Below are experts of layer 3 (counted from 0) of a mixture-of-experts language model. Rows are named gate (a neuron's input weights, with its number), up (a neuron's input weights, with its number), down (a neuron's output weights, with its number) and show model dimensions 0-127. Each number is 128 + 24 x the weight over its row's rms, rounded and kept within 0 to 255.
Before each expert's rows: a language model's description of what the expert responds to. This comes from a sample of Wikipedia text that the model never trained on.

# expert 11
Commas after day numbers in dates such as March 14, 2020, month names like July and May, table bars, and for or in after roles.
gate0 [135  65 126 139 129 119  76 136 126 121 128 134 127 134 121 113 114 128 154  81 122 144 126 104 128 136 116 122 134 130 106 149  90 106 164 126 133 118 135 126 140 176 128  66 113  99 127 122 128 132 132 125 119 126 126  99 132 109 130 173 165 130 110 109 111 126 133  94 125 128 146 124  94 141 131  68 133 125 152 178  93 179 139 167 128 116 128 129 137 163 124 150 129 151 123  81 129 128 125 187 180 128 133 128 128 201 165 158 121 130 114 131 124 126 139 131 143 187 124 179 133 114 104 128 177 112  97 134]
up0 [131 157 162 129 104 135 163 120 111 135 128 119  88 140 132 116 148 187 122 248 137 109 136 186 119  80 141 115 128 130 152 128 120 121  51 146 144 174 133 131 121 110 127 124  89 131 141 125 127  98 114 128 136 131 117 126 125 159 130 123 120 157 132 154 122 124 133 126 114 102 126 136 161 134 158 155 123 131 103  37 142  88 124 123 134 119 124 131 128 126 142 106 127 122 129 137 121 127 126 106 131 130 116 108 127 112 123 134 150 128 136 119 131 133 135 128 141 110 158  98 117 156 146  90  61 135 137 121]
down0 [159 187  98 129  77  75 128 127 140 175 154 130 138 128 130 152 128 130  85 132 127 123 128 129 128 131  85 125 154 124 135 117 127 191 150 145 126 131 127  97 124 134 128 138  95 125 115 127  48 127 105 203 132 128 153 116 119 149  74 131 123 127 170 128 160 142 103 131 124 128 135 111 125 126 147 129 124 127 155 129 102 140  72 133  50 156 166 133 129 143 129 129 129 152 115 132  99 156 103 106 102 143 129 126 134 116  90 128 145 133 140 125 131 133 153 127  91 137 151  85 130 123 101 109 111 154 120 118]

# expert 17
Derivational endings after a word stem, such as -ary, -ious, -ical, -ence, -ism, as in honorary, Audacious, electrical, millennium.
gate0 [143  83 112 122 143 128 123 101 141 132 107 128 149 128 120 136 128 127 144 129 123 127 128 128 138 149 125 130 127 129  97 127 128  98 111 119 123 127 140 168 132 150 128 132  94 122 151 106  98 127 119 143 142 126 105 118 113 142 143 140 113 145 150 124 129 121 144 122 113  99 116 129 133 141 198  61  94 145 142 137 151 136 129  81 126 190 107 122  95 131 128 120 154 128 128 113 129 121 132 182 130 131 107 216 122 128 126 194 132 178 128 124  91 128  31  86 117 133 128 121 102 118 128 123  89 140 164 101]
up0 [149 131 126 124 127 128 102 123 144 114 116 128 144 132 125 149 156 123 102 177 177 128 171 120 136 127 146  67 148 128 120 114 165 101 125 150 136 120 123 126 122 129 114 155 124 128 154 151  57 125 178 175 124 128 110 151 119 134 137 124 123 109 117 132 119 130 114  89  90 124 107 133  59  83 134  87 107 160 121 163 132 128 148 118 126  62 135  70 128 150 143 120 128 133 110 126 147 131 103 152 128 134  73 126 116 172 131 134 149 125 127 182 116  51 137 128 129 110 125 126 120 129 112 123 151 128 137 129]
down0 [169 135  95 116 116 145 120 131 107 146 107 172 187 110 142 128  96  69 132 121 129 130 103 140 130 161 125  94 141 166  96 133  85  94 179 163 109 114 102 136 131 150 129 122  47 112 121 127 128 136 127 104 155 142 105 126 137 157 128 134 118 127 122 124 126 159 189 111 128 121 163 128 102 154 142 137 131 138 173 139 138  93 111 135 144 146 126  85 170  85 102 140 104 128 132  92 123 123  97 121 131 137 125 131 131 133 204 104  99 125 120 135 128 126 128 118 163 151 114  90 128 151 126 122 107 132 104 136]

# expert 21
First capital letter of a name or word after a colon or space, especially taxonomic authors such as Meyrick and Linell, plus they and National.
gate0 [121  98 125 128 160 172 126 129 118 120 104 105 140 148 129 141 134 152 125 118 134 134 143 107 131 128 151 124 112  76  51 143 126 143 118  80 103 108 130 137 136 147 150 129 163 127 122 115 124 118 142  82 111 105 134 192  86 103 138  74 114 121  62 156 139 104 127 158 133 124 140 127 116 191 128 152 155 190 140 154 160 133 121 124 147 128 131 122 128 182  83 126 100 132 123 173 131 135 184 106 126  88 143 167 138 117 121 123 103 123 123 128  93 134 118 135 152 128 119 147 128 128 144 128 128 145 135 122]
up0 [123 123 123 128 113 124 104 152 118 144 118 113  67 120 127 131 135 125 127 129 115 127  46 118 151 114 141 130 157 123 121 128 102 115 136  88 162 129 138 122 135 128 102 135 133 148 182  70 104 184 144 117 128 134 136 125 131 121  60 137 114 127 129 154 140 179 135 195 204  87 128 171 143 110 130 109 136 118 104 154 137 124 149  55 129 139 139 141 153  89  75 129 124 146 137 129 136 148 120 118 116 123 151 128 128 126 116 116 126 126 129 132 123 175 127 144 112 166 127 123 129 128 126 112 135 106 102 131]
down0 [173 145 141 120 127 125 177 171 172 106 111 120 132 114 167 123 114 145  77 124  87 122 146 129 122 141  98 131  96 171 128 155 123 101 167 122 100 128 138 106 134 113 131 108 176 127 128 117 121 123 113 120 126 155 142 101 128 111 127 132 190 130 137 117 122 134 134 158 156 145 114 128  91 159 181 128 117 124 128 130 136 132 136  95  63 131 125 122 135 144 144  78 134 120 132 122 134 104 100 126 128 128 196 135 129 130  87 115  55 111 110 121 108 138  78 127 131 124 173 108 128 141 118 153 138 146 128 176]

# expert 15
Vowel pieces such as a, o, ia and i inside or at the end of foreign names, e.g. Joaquin, Chicago, California, Cibona.
gate0 [139 128 171 133 126 159 132 128 213 131 117 129  77  91 150 128  97  94 128 121 115 104 128 121 145 141 112 115 129 164 128  84 141 183 113  59 129 129 118 116 170 137 152 132 128  97 147 127 125 127 138 121 136 127 142  99 129 126 120  93 124 132 112 106 156 122 146 168 132 142 103 131 103 128 130 129 130 131 131  68 119 132 120 130 160 168 128 140 148 168 109  80 130 138 101 160  71 124 156 120 134 132 121 106 104 131 126 129 126 177 142 128 128 129 123 189 189 144 111 167 113 121 127 133  99 150 130 117]
up0 [119 115 139 164 164 141 145 139 117 148 128 105 152 105 149 156 137 143 125 120 137 129 127 124 132  89 128  93 165 128 126 141 158  94 132 129  54 165 142 129 125 101 130 123 127 191 134 128 126 108 130 105 146 129 158 122 118 161 125 127 178 140 114 127 131 133 194 147 191 132 130 128 116 131  52 128 158 125 112 129 164 129 147 150 128  83 131 132 125 101 119 106 118 101 123 127 117 114  98 125 127 130 133 111  73 127 146 130  54  71 104  96 131 105 171 140 128 157 131 123 136 109 154 122 129 128 129 129]
down0 [174 137 118 123 110 129 152 164 119 125 147 131 127 136 126  86 150 121 163 139 104 140 125 112 115 127 115 128 122 127 128 132 129 132 121 122 127  83 129 168 104 121 107  96 117 126 128 187 127  83 114 130 186 104 147 130 144 124 149 104 158  71 131 127  95 139 148 113 150 175 128 112  69 140 154 133 132 113 116 126 101 139 201  98  77 132 147 129 126 173 122 113 164 144 136 160 139 104 136 117 130 129 128 129 137 127  72 133 183  94 127 145 142  99 122 173 130 104 132 147 106 135 110 130 117 162 139  74]

# expert 13
Colons after infobox field names such as Platforms: and Founded:, table bars, heading equals signs, semicolons and list dashes.
gate0 [134 129 131 134 145 109 101 150  79 152 130 126 128 125  96 130  55 166 141 111 134 168 139 124 125 128 177 171 125 169  87 128 124 123 131 124 138 141 125 139 143 146 111 128 127 131 125 124 116 127 117 128 108 173 123 120  92 202  99 126 221  96  63 126 158  91 117 137 127 130 142  98  83  97 158 121 104 119 130 117 125 128 128 168 118 133  97 128 119 131 130 108 125 166 121 126 128 131 128 170 124 132 127 105 168 170 152 118 126  99 133 133 126 120 135 177 137 126 128 124 114  84 123 121 127 114 128 129]
up0 [128 125 131 133 138 129  74 178 117 136 130 128 112 128 121 126 128 159 123 136  98 130 138 130 128 127 129 124 129 146 106 132 127 124 116 119 127 127 216 188 109 113 107 128 126 100 128  97 123 130 103 132 139 141 130 162 120 232  76  96 129 117 126 127 161 140 139 147 146 116 196 129  68 130 127 129 117  67 127 129 165 127 149 125 101 129 129 118 118 133 164 122 129 155  87 129 126 171  89 117 128 131 125 122 125 130 128 131 132 109 129 127 107 144 174 117 111  98 165 160 127 128 103  97 125 110 127 109]
down0 [136 125 118 113 129  87 110 129 116 116  87 130 200 177 127 122 127 127 146 135 135 116 133 137 156 140 126 128 127 142  92 129 120 126 129  26 132 153 125 127 119 136 121 139 187 140  98 138 161  98 125 142 116 156 104 125 145 148 146 125 155 135 122 152 127 136 120 114 130 137 117 115 115 137 127 175 128 159 135 129 130 135 179 123 144  99 128 110 136 137 118  73 127 173 119 141 121  79 159 118 144 127 117 128 142 136 137  93 119 125  55 160 139 145  61 127 140 112 131 129 102 129 125 124  70 109 135 157]

# expert 18
Inner syllables of longer words coming right before endings like -ation, -ary, -ity, e.g. Approx(im)ately, Qu(ar)terfinals, municip(al)ity.
gate0 [135 130 148 111 117  65 130 127 121 113 129 133 101 128 177 116 162 111 176 127 139 184 133 128 115 128 139 128 151 130 129 127 128 128 128 134 129 112 128 123 123 130 126 194 180 204 130 211 128 159 104 128 135 129  91 129 124 130 117 120 128 124 161 128 131 133 147 123 130 113 141 127  95 111 109 105 151 202 163  90 104 128  97 136  98 131 121 112 136 126 142 186 130 127 129 130 144  95 122 118 127 123 115 111 132  94 138 115 150 140 133 131 163 130 128 125 155 129 131 197 123 121 129 103 125 125 113  75]
up0 [116 128 140 132 130 128 114 169 128 130 129 128 116 125 148  74 128 112 120 114  89 123 131 106 141 161 145 125 112 147 128 185  99 191 130  97 126 119 131 120 126 143 171 128 116 101  97 157 135  94 122 121 115 124  85 101 128 126 126 127 137 132 174 130 151 150 139 151 152 140  96  85 134 167 109 101 168 126 128 127 131 150 146 182 174 135  97 128 119 125 137 124 126 134  79 129 128 129 130  63 131 112 127  68 139 122 180 107 127 148 189 131 127 128 124 126 110 111 126 159  75 134 158 105 144 132  79 128]
down0 [127 130 147  87 119 112 171 133 114 122 123 120 129 133 155 132 112 166 141 161 121 135 172 179 103 111 131 142 221  73 129 127 159  90 107 126 132 139 163 117  72 126 125 157 143 131  82 122 121 111 130  97 137 155 145 137 148 111 131 130 109  93 107 112 130 158 126 117 107 150 130 121  84 145 101 109  95 108 136 100 134 181 128 150 107 112  80 121 134 129 109 153 102 108  92 162 138 121 123 155 131 125 194  97 148 149 129 121 133 150 116 137 115 126 158 111 125 126 108 144 151 126 127 131 171 147 152 129]

# expert 12
Middle pieces of common English words after an opening fragment like f, pro or p, e.g. prof(ic)iency, f(ind), Comp(et)itors.
gate0 [117 128 129 125 128 130 126 114 133 127 129 127 102 126 126 137 115 148 107 129 128 110 156 128  85 125 133 149 128 125 148 112 156 156 127 154 124 128 129 127 169  74 135 125 201 129 127 129 171 105 122 127 158 127  59 146 118 107  92  93 130 148 179 128  36 131 106 137 153 139 127 126 143  88 110 127 128 130 176 127 121 171  79  99 115 127 131  91 172 114 117 129 132 140 114 130 126 134 131 137 123 119  98 129 124 144 135 144 145 128 136 176 176  95 137 132 117 124  79 193 129 127 145 129 148 104  94 111]
up0 [159 194 122 133 126 128 131 130 128 173 149 117 142 168 128 131 104 158 128 112 129 128 179 101 126 111 138 133 128 114 117 145 115 132 143 152 140 123 130 137 149 143 115 117 127 139  96 167 128 154 127 127  37 120 100 120 140 137 174 132  99 116 124 128 106 141  98 123 142 124 139  97 128 129 130 131 145 130  80 127 171 109 143  95 151 167 128 116 127 106 113 171 131 127 114 101 145  87 102 123 142 127 121  44 101  83 214 152 135 121 114 146 136 129 137 137  99 135 104 109 102 127 135 133 132 128  97 145]
down0 [158 128 134 178 100 109 129 133 131 147 146 112 160 109 128 123 126 135 119 126 133 181 121 116 123 140 103 119  51 128 151 120  61  98 125  88 122  87 121 140 153 127 126  93 102 170 127 151 111 185 125 134 131 113 140 161 113 126 156 126 101 185 142 120 109 122 158 163  99 120 139  94 172 123 148 136 138 139 115 108 131 142  96 138 132  98 106 110 123 121  78 128 166  77 126 137 168 132 167 143 134 145 166 116 143 100 115 124 136 120  91 140 103 110  73 132 117 133 122 142 147 121 133 113 107 138 132 161]

# expert 8
Final pieces of words and place names, such as plural s, ing, ers, and name parts like Hill(s)borough, Pit(ts)burgh, York.
gate0 [144 150 123 105 152 139 129  79 124 126 128 120 120 109 161 133 109 134 124 107 174 174 156 124 135 131 109 144 130 123 128 124 133 123 124 120 126 125 151 153 131 146 169 149 120 127 107 140 113 149 140 130  67 107 128 101 185 128 147 123 127 125 125  67 129 127  96 131 110 131  81 150 167 115 139 115 109 135 133 156 128 130 136  97  85 131 135 131 111 120 120 132 114 144 134 128 124 124 101 199 131 133 128 126 126 180 122 162 109 131 146 214  91 145 155 132 147 109  96 117  53 115 115 131 112 118 135 192]
up0 [147  94 129 138 128 128 128 105 127 122 130 137 172 122 127 158 115 136 190 127 130 128 133 139 126 131 130 124 134 128 141 163 115 124 116 177 162 141 135 127  99 128 151 140 117 124 131 120 134 127 110 130 129 142 136 126 191 126 128 106 121 125 149 130 120 120  85 100 149 130 129 126 134 101 132 145 126 129 127  72 127  69 149 125 153 116 107 106 116 128 121 171 128 176 123  81 152 122 116 142 130 130  33 151  86 132 124 128  71 169 109 118 129 125 133  84 172 168 130  56 125  85 128 160 147 128 125 120]
down0 [126 134 134 141 121 121 133 167  78 114 120 131 117 122 153 134  96 106 147 128 165 129 142 143 137 137 125 162 152 154 127 105 110 122 211 105 128 132 128 108 128 138 152 162 131 141 125 103 145 127 130  89 108 102 129 142 127 140 122 155  89 117  74 141 123 146 149 129 129 128 160  89 117 183 117 143  78 144 159 126 135 181 112 117 180  98 163 131 116 127 135 118 121 126 121 145  99 131 132  93 153  96 146 105 126  93 140 119 145  90 103 124 106 122 120 164 130 126  79 161 135 207 126 123 163  98 112 119]

# expert 22
Closing pieces of nouns such as ation, ite, ities, and common words like place, career, record, a, that.
gate0 [133 147 136 133 112 161 110 128 124  80 105 111 156 131 157 127 186 134 127  88 128 128 147 115 132  95 142 111 129 131 128 169 129 122 128 153 125  71 122 125 124 160 155 165 128 127 128 183 123 146 166 106 108 125 127 128 171 130 130 121 138 132 128 141 135 121 160  75 124  94 108 127  69  90 117 128 126 189 128 131 160 127  94 129 133 148 138 165 107 129  78 134 127 129 126 118 121  88 100 199 130 129 128 106 135 127 153  87 114  59 143 123 128 107 145 145 167  80 101 132 129 111 128 124 126 111 129 128]
up0 [162 139 127  97 147 181 126 127 196 176 145  97 136 118 130 139 125 106 124 123 143  77 126 122 142 129  95 151 161 124 114 129  92 128 119 136 132 140 129 111 120 126 122 130 128  92 136 127 183 147 109 128 164 117 128 162 131 208 129 127 123 120 126 133 124  86 139 134 112 140 100 126  82 119 136 108 170  73 128 129 130 128 133 146 125 148 129 119  76 128 127 133 119 124 132 128 181 173 129 121 111 132 143  80 126 148 128 128 122  91  99 125 128 125 134 172  91  47 158 133 150 126 122 103 122 115 141 125]
down0 [162 161 174 140 108 151 133 135 129 120 128 107 129 108 118 136 130 130 132 127 129 127 110 127 131  99 130 164 126 146 111 129 201 125 151 105 119 129 134  95 111 132  99 134 128 113 138 123 156 179 106 160 128 125 146 137 118 144  63 123 109 146 112 125 173 123  96 126 161  94 135 129 137  66 147 115 113 138 103 129  98  98 126 169 127 126  86 125 128 124  96 130 128 142 156 122 187  69 125 147  97  82 108 129 133 168 139 163 180 129  93 144 133 137 127 156 134 123 105 182 119 119  75 115 139 121 117 130]

# expert 7
Inner or closing pieces of ordinary English words, such as b in starboard, ro in wrote, ft in aircraft, ab in established.
gate0 [131  82 185  99 162 127 125 125 140 130 124 128 150 172  82 131 128 128 120 122 105 160 129 150 157 166 127 127 129 113  51 113  86 130 124 127 107 101 130 129 128 128 160 122 169 111 127 156 128 120 128 163 114 112 151 167 132 115 118 119 141  96 136 134  95  82 127 174 109 108 144 149 117 127  94 155 127  83 163  96 204 131 113 127 150 137 141 146  88 125 155 104 128 112  99 129 143 139 117 128 200 128 130 131 134 126 150 129 126 134 130 149 126 129 149 131 122 123 137 164 124 131 125  54 126 117 120 114]
up0 [139 131 142 160 125 126 154 129 129  96 139 126 183  93 145 126 104 129 188 158 148 123 125 128  90 135 111 128 133 187 154 133  81 121 125 168 128 122 108 155  77 112 111 107 152 120 116 104 130 184 118 128 135 116 142 128 171 156 138  77 136 116 121 140 125 130 140 124 133 121 149  99 131  81 129 119 140 121 127 179  48 122 137 121 141  96  94 128 128 106  99 127 129 134 161  66 129 116 126 140 129 135 112 161 132 189 128 150  70 128 132 138 129 119 137 128 136  90 106 134 130 116 128 130 138 137 128  90]
down0 [160  55 149 108 145 159 129 121 147 123  75 121 177 203 128 131  90 121 156 121  71 133 134 128 137 150 136 144 128 109 155 116 111 157 123 134 132 126 114 142 145 123 123 138 124 104 135  87 142 119 128 134 139  83 143 182 148 123 137 127 129 128 117 144 114 119 121 126 129  81 133  65  83  99 143 166  97  99 125 150 143 127 119 120 124 102 122 131 129 149  74 102 125  98 147  67 127  83 129 164 134 128 112 133 123 153 156 123 171 129 125 120 118 125 142 133 125 100 149 161 114 124 124 163 132 122 127 107]

# expert 3
Opening pieces of a word, usually p, c, d, h, comp, app, cl, rep, as in In-p-ut, p-osition, c-ritiques, A-cc-ess.
gate0 [128 128 128 127 124 130 139 128 131 129 124 145  94  92 135 134 129 172 150 156 128 117 147 131 104 128  93 160  35 129 119 132 119 129 132 131 143 110 185 127 129 128 130 130 125 127 127 188 157 122 119  95 145 132 131 129 128 102 117 164 142 201 126 177 130 132 157 154 120 133 128 167 115  95 127 108  80 124 135  94 131 108 113 129 126 143 125 136 130 125 129 125 102 127  65 125 144 110  90 133 128 127 124 107 128 165 131 135 138 128 126 128 151 154 103  60 168  92 126  89 128 128 140 130 133  84  94  68]
up0 [124 125 128 158 153 119 182 128 140 124 108 146 122 107 138  96 175 123 129 111  99 125 127 143 128 128 127 129  97 131 128 130 137 134 133 155 120  78 228 116 141 139 128 129  95 127 111 153 178 126 130  77 133 189 139 124 123  76 128 122 143 163 127 129 127 142 126 133 123 147 127 132 159  72 126 128 124 126  31  84  91 121 112 131 126 123 138 128 171 138 155 141 119 117 130 119 148 127 107 157 124 128  91 130 129 127 138 127 188 130 129 113 122 128 128 105 171 103 124 128 128 126 133 127 127 119  84 128]
down0 [133 153 141 101 198  91 127 132 156 132 121 130  81 136 113 125 123 142 208 122 129 118 126 130 163 157 126 130  64 117 127 126  93 159 126 131 191 121 131 134 129 121 133 122 109 128 125 141 128 157 114 134 161 136 110 130 163 159  92 110  75 127 121  95 130 128 148 128 131 113  77 140 146 127 138 128 127 119 135  89 111 119 117 132 135 135 151 117 137 122 124 125 120  94  96  97 170 127 140 140 104  85  93 125 130 130 129 179  83 154 128 126 126 107 130 126 126 147 133  92 149 130 163 135 158 169 197 115]

# expert 5
Middle pieces of proper names and words after an initial capital, such as est in Mestre and Mesterházy, ind in Hindi, om in Homs.
gate0 [112 137 128 149 106 106 130 178 140 120 129 127 105  56 124 135 126 128 124 124  95 123  91 126 159 143 151 128 128 120 134 128 134 145 130 134 121 126 126 131 128 138  82 118  57 126 143 172 127 127 154 119 107 168  96 133 128 129 127 127 134 137 137 126 128 108 122 158 183  57 124 138 138 129 131  77 128 138 101  94 175 130  83 128 123 160 125 130 130 107 126 104 181 141 121 126 133 112 116 123 137 120 130 130 128 130 180 114 186 129 128 123 161 126  55 126 176 136 144 156 130 150 130 132 129 123  62 131]
up0 [121 108 128 126 140 128 108 112 128 140 158 145 167 114 111 122 115 100  68 132 117 140 125 131 170 143 123 127 102 152 126 181 110 131 126 202 141 124  90 125 118 145 128 106 132 106 142 130 119 128 120 124 123 151 138 164 127 130 123 126 145 130  95 128 132 143 137 127 200 122 126 127 163 104 129 121 127 112 131 145 156 116 129 134 164  91  76 150 121 125 154 125 128 166  69 138 130 115 154 103 138 136 130 125 133 131  77  72 127 128 153 123 159 129 186 111 131 199 103 123 129 127 117 201 133 128 146  99]
down0 [149 131 122 115 135 126 131 166 155 137 134 117 155 129  34 131 112 125 108 102 163  86 125 132 120  95 119 152 118 176 124 122  86 124 119 126 126 127 106 168 162 120 139 166 127 131 132 124  69 132 120 193 138 127 125 140 151 128 135 138 138 204 167 113 133 137 131 132 121 140 111 154 173 140 135 100 106 122 173 179 125 129 120 117  93 137 160  97 115 106 128 127 112 136 117 104 144 137 132 110 115 119  73 132 134 140 204 128 112 126 130 119 130 109 133 160 129 129  84 132 128 131 107 121 113 111 144 121]

# expert 1
Common verbs and connectives in running prose such as was, is, and, to, or, also, plus the -ly ending of usually and generally.
gate0 [109 126 128 135 138 136 130 145 127 129  74 128  80 113 110  87 117 125 131 128 128 113  71 181 127 146 191 123 117 139 136 124 142 129 126 119 159 101 105 141 129 129 126  45 165 101 129 128 128 128  91 117 128 132  85 128 143 128 127  82 102 130 128 143 151 115 131 125 128 125 102 129 132 138 128 128 100 128 136 125 116 164  75 127 131 164 129 203 107 128 131 115 117 151 130 142 148 126 131 128 136 128 128 189 128 108 127  81 128 127 157 129 155 155  92 120 128 128 158 128 127 118 128 153  96 142  43 145]
up0 [128 126 124 145 110 107 127 142 171 134 110 178 119 124 101 128 130 121  94 132 165 103 126 139 126 164 137 115 128 129 129 115 122 154 129 123 167 135 133 131 120 128 131 127 103 127 129 123 134 131 126 128 128 124 142  90 131 123 152 127 134 136 152 153 140 128 129 107 157  95  77 129 130 128 147 126 124 129 122 124  81 126 130 129 129 135 143 180  79 125 151 121 128  39 110 158 129 128 120 100 117 131 128 154  84 212 120 129 141 133  99 171 128 128  54  74 127 114 124 127 153 129 131 156  80 203 104 128]
down0 [ 68 157 141 144 124 160 130 114 128 124 138 158 129  97 105 134  75 126 124 129 125  82  94 127 132 100 151 128 116  92 139  90  96 126  94 111 129 104 127 126 143 136 126 141  93 207 126 155  84 131 114 120 168 116 174 150 103 122 189 113 170 125 115 136 125 135 121 131 114 130 131 132 181 126  88 125 136 152 128 116 128 109 135 129 111 101 128 130 123 129 154 121 124 144 154 142 131 130 139 191 101 130 129 143 105 136 117 130 188 126 137 127 156 141 128 137 131 173 203 116 119 130 100 139 119 164 120 123]